Below are experts of layer 6 (counted from 0) of a mixture-of-experts language model. Rows are named router (the router's row for the expert), up (a neuron's input weights, with its number) and show model dimensions 0-255. Each number is 200 + 20 x the weight over its row's rms, rounded and kept within 0 to 999.
Before each expert's rows: a language model's description of what the expert responds to. This comes from a sample of Wikipedia text that the model never trained on.

# expert 40
Description: Common nouns after determiners
router,215,217,213,177,220,178,146,199,205,229,173,184,213,180,196,223,210,153,191,174,208,208,208,194,183,212,203,221,207,198,201,222,188,223,207,212,183,185,227,179,203,192,206,204,180,219,173,183,192,238,198,177,220,167,200,151,235,173,171,205,194,218,170,201,202,164,180,208,235,208,205,174,224,238,213,198,193,210,249,177,211,167,181,211,207,183,188,244,200,199,223,191,178,178,245,181,211,216,213,205,218,194,198,195,141,215,210,212,203,204,195,202,183,214,188,212,202,241,192,187,219,192,230,211,191,230,148,203,197,175,214,230,187,193,197,188,180,220,219,185,172,173,184,187,193,151,219,216,181,159,188,162,217,192,200,206,189,183,181,177,180,231,211,207,197,209,207,190,190,182,175,183,233,190,177,193,202,198,206,217,208,208,182,208,209,174,197,173,200,197,205,188,161,229,163,224,218,191,186,189,164,195,196,185,194,219,217,186,180,219,213,222,229,184,225,180,194,227,188,223,172,237,232,203,168,211,219,172,199,180,225,196,213,205,188,230,192,193,187,207,190,185,195,180,178,231,208,199,181,211,207,206,187,215,183,194
up4,215,203,209,203,213,179,204,189,184,219,218,148,190,191,201,208,175,192,220,195,198,228,179,241,225,201,200,211,225,224,219,183,208,196,217,213,196,217,136,180,197,209,195,229,168,218,211,202,214,207,222,187,215,197,209,181,188,216,194,177,208,226,202,158,181,234,177,229,205,176,197,208,188,202,225,186,198,221,236,191,215,207,235,181,207,170,174,204,225,189,234,202,235,215,197,178,185,186,211,184,206,206,198,186,201,226,215,195,222,144,204,209,218,182,180,189,188,209,204,205,217,175,188,232,243,178,223,228,235,238,227,202,256,206,208,191,174,227,188,202,202,172,186,196,190,224,193,230,196,181,179,227,204,217,230,250,173,201,226,211,214,184,182,224,202,211,154,180,204,201,238,186,176,180,204,193,192,219,209,190,248,187,198,166,209,210,222,167,196,205,202,192,211,200,179,161,205,206,209,210,184,198,227,207,157,214,220,198,216,187,206,183,197,190,200,227,180,214,182,185,217,201,188,209,185,224,188,243,186,199,198,202,240,187,199,190,201,216,197,168,213,198,208,176,232,189,214,163,225,187,202,216,195,204,233,210

# expert 0
Description: Infobox field-name suffixes
router,208,221,202,227,199,188,208,206,214,178,181,171,223,183,191,153,174,215,206,209,235,197,206,214,177,221,212,197,228,219,179,208,194,226,238,221,199,154,194,224,201,221,232,230,212,222,191,177,195,219,185,189,203,188,227,207,224,207,216,174,179,183,174,173,179,193,172,218,237,207,216,180,229,240,191,189,203,212,175,243,188,186,196,207,196,224,178,205,173,221,216,201,177,183,192,181,218,219,184,206,175,174,230,223,196,206,216,210,222,187,195,241,183,175,207,210,180,223,202,190,206,215,187,199,212,203,219,188,180,194,187,209,204,194,163,161,214,218,195,201,238,218,210,204,187,193,216,178,170,227,207,216,200,223,152,234,191,224,169,209,193,167,199,162,190,204,208,213,227,175,196,225,234,175,195,164,184,217,185,204,223,240,158,215,235,252,194,190,180,195,211,192,199,186,164,213,189,205,202,209,197,216,186,174,203,232,191,176,202,214,204,184,189,209,200,189,224,192,183,227,199,187,205,207,204,231,216,203,223,203,183,240,215,157,188,187,199,230,225,221,167,205,219,185,243,206,197,195,210,221,193,199,233,198,174,204
up0,219,191,193,223,221,226,176,184,161,220,210,223,204,175,181,186,194,187,236,214,191,198,197,191,212,199,212,216,167,163,223,183,214,193,191,176,202,218,247,198,193,259,191,206,190,201,194,209,199,192,200,194,176,210,194,225,245,174,173,178,193,194,224,193,214,207,160,223,207,214,204,165,173,227,201,205,211,203,216,177,209,171,184,212,229,203,204,196,175,215,225,191,186,221,184,186,218,176,199,205,182,201,217,187,224,176,184,212,219,214,220,200,200,209,187,198,189,150,203,219,186,195,189,200,208,202,209,188,180,176,205,198,196,215,195,199,238,224,190,211,236,189,205,227,207,214,207,184,190,218,200,165,222,210,216,175,208,178,198,220,235,198,233,199,215,195,201,189,199,181,204,192,248,223,178,191,216,197,179,227,213,220,190,197,193,192,178,235,199,194,198,187,198,237,160,200,180,164,176,212,235,211,221,222,218,246,199,193,202,197,194,251,188,219,158,169,216,205,196,218,201,178,179,252,197,249,233,178,163,176,200,205,186,217,193,176,193,229,179,186,201,193,186,205,180,190,159,213,189,210,146,224,228,213,205,220

# expert 45
Description: Word stems before suffixes
router,214,200,195,175,179,187,193,200,222,197,163,190,218,186,187,224,209,166,192,204,227,196,229,252,200,176,193,196,204,205,220,208,186,204,196,179,199,217,202,205,230,192,208,184,186,233,181,186,175,222,181,180,203,188,192,192,208,193,215,167,219,193,167,192,201,192,231,231,228,198,216,185,197,216,194,185,186,193,194,186,211,222,196,195,187,220,195,216,200,179,229,168,176,182,237,205,221,201,189,205,208,178,176,207,158,220,214,230,220,179,167,215,186,191,217,207,174,226,184,169,195,197,170,213,240,218,210,209,192,215,227,186,186,154,176,176,208,215,211,188,192,185,210,180,199,233,221,204,202,222,209,196,162,180,216,195,177,236,207,227,209,216,180,191,180,197,193,216,186,211,188,192,205,175,202,200,213,222,198,211,166,195,192,213,216,199,180,210,199,177,233,165,176,154,179,173,199,231,171,175,217,207,189,193,213,211,220,186,201,193,188,181,233,184,226,184,184,215,170,234,176,220,227,167,210,186,204,173,246,204,173,168,235,149,183,192,171,189,162,232,191,222,212,172,146,209,215,187,222,208,197,221,222,164,207,199
up1,173,194,188,194,210,211,181,180,189,206,166,197,220,198,171,193,184,187,212,198,209,199,223,213,189,200,234,206,198,230,217,177,224,211,220,180,187,211,181,231,201,184,227,207,207,227,197,176,180,219,219,197,150,198,197,201,184,183,171,175,164,163,198,227,222,197,225,230,238,165,179,169,178,167,191,193,224,209,211,205,229,194,188,211,222,215,189,202,205,217,244,210,205,198,198,253,182,182,203,191,221,224,202,222,203,188,200,186,158,186,189,222,225,187,242,216,201,198,192,214,205,194,202,243,221,204,190,193,179,224,216,173,211,174,186,209,182,176,183,191,209,204,201,143,178,197,203,194,184,217,191,183,176,216,183,210,195,231,194,188,214,193,208,223,243,226,221,210,193,230,230,169,210,215,171,212,226,208,218,220,205,198,189,248,210,244,251,215,181,229,223,217,201,193,196,174,216,188,175,234,211,216,227,218,211,176,147,199,185,187,198,206,176,198,214,210,238,192,208,222,195,202,237,180,183,206,153,223,172,207,220,198,176,198,189,212,188,193,237,212,208,194,196,231,202,203,218,212,206,209,195,218,206,198,194,190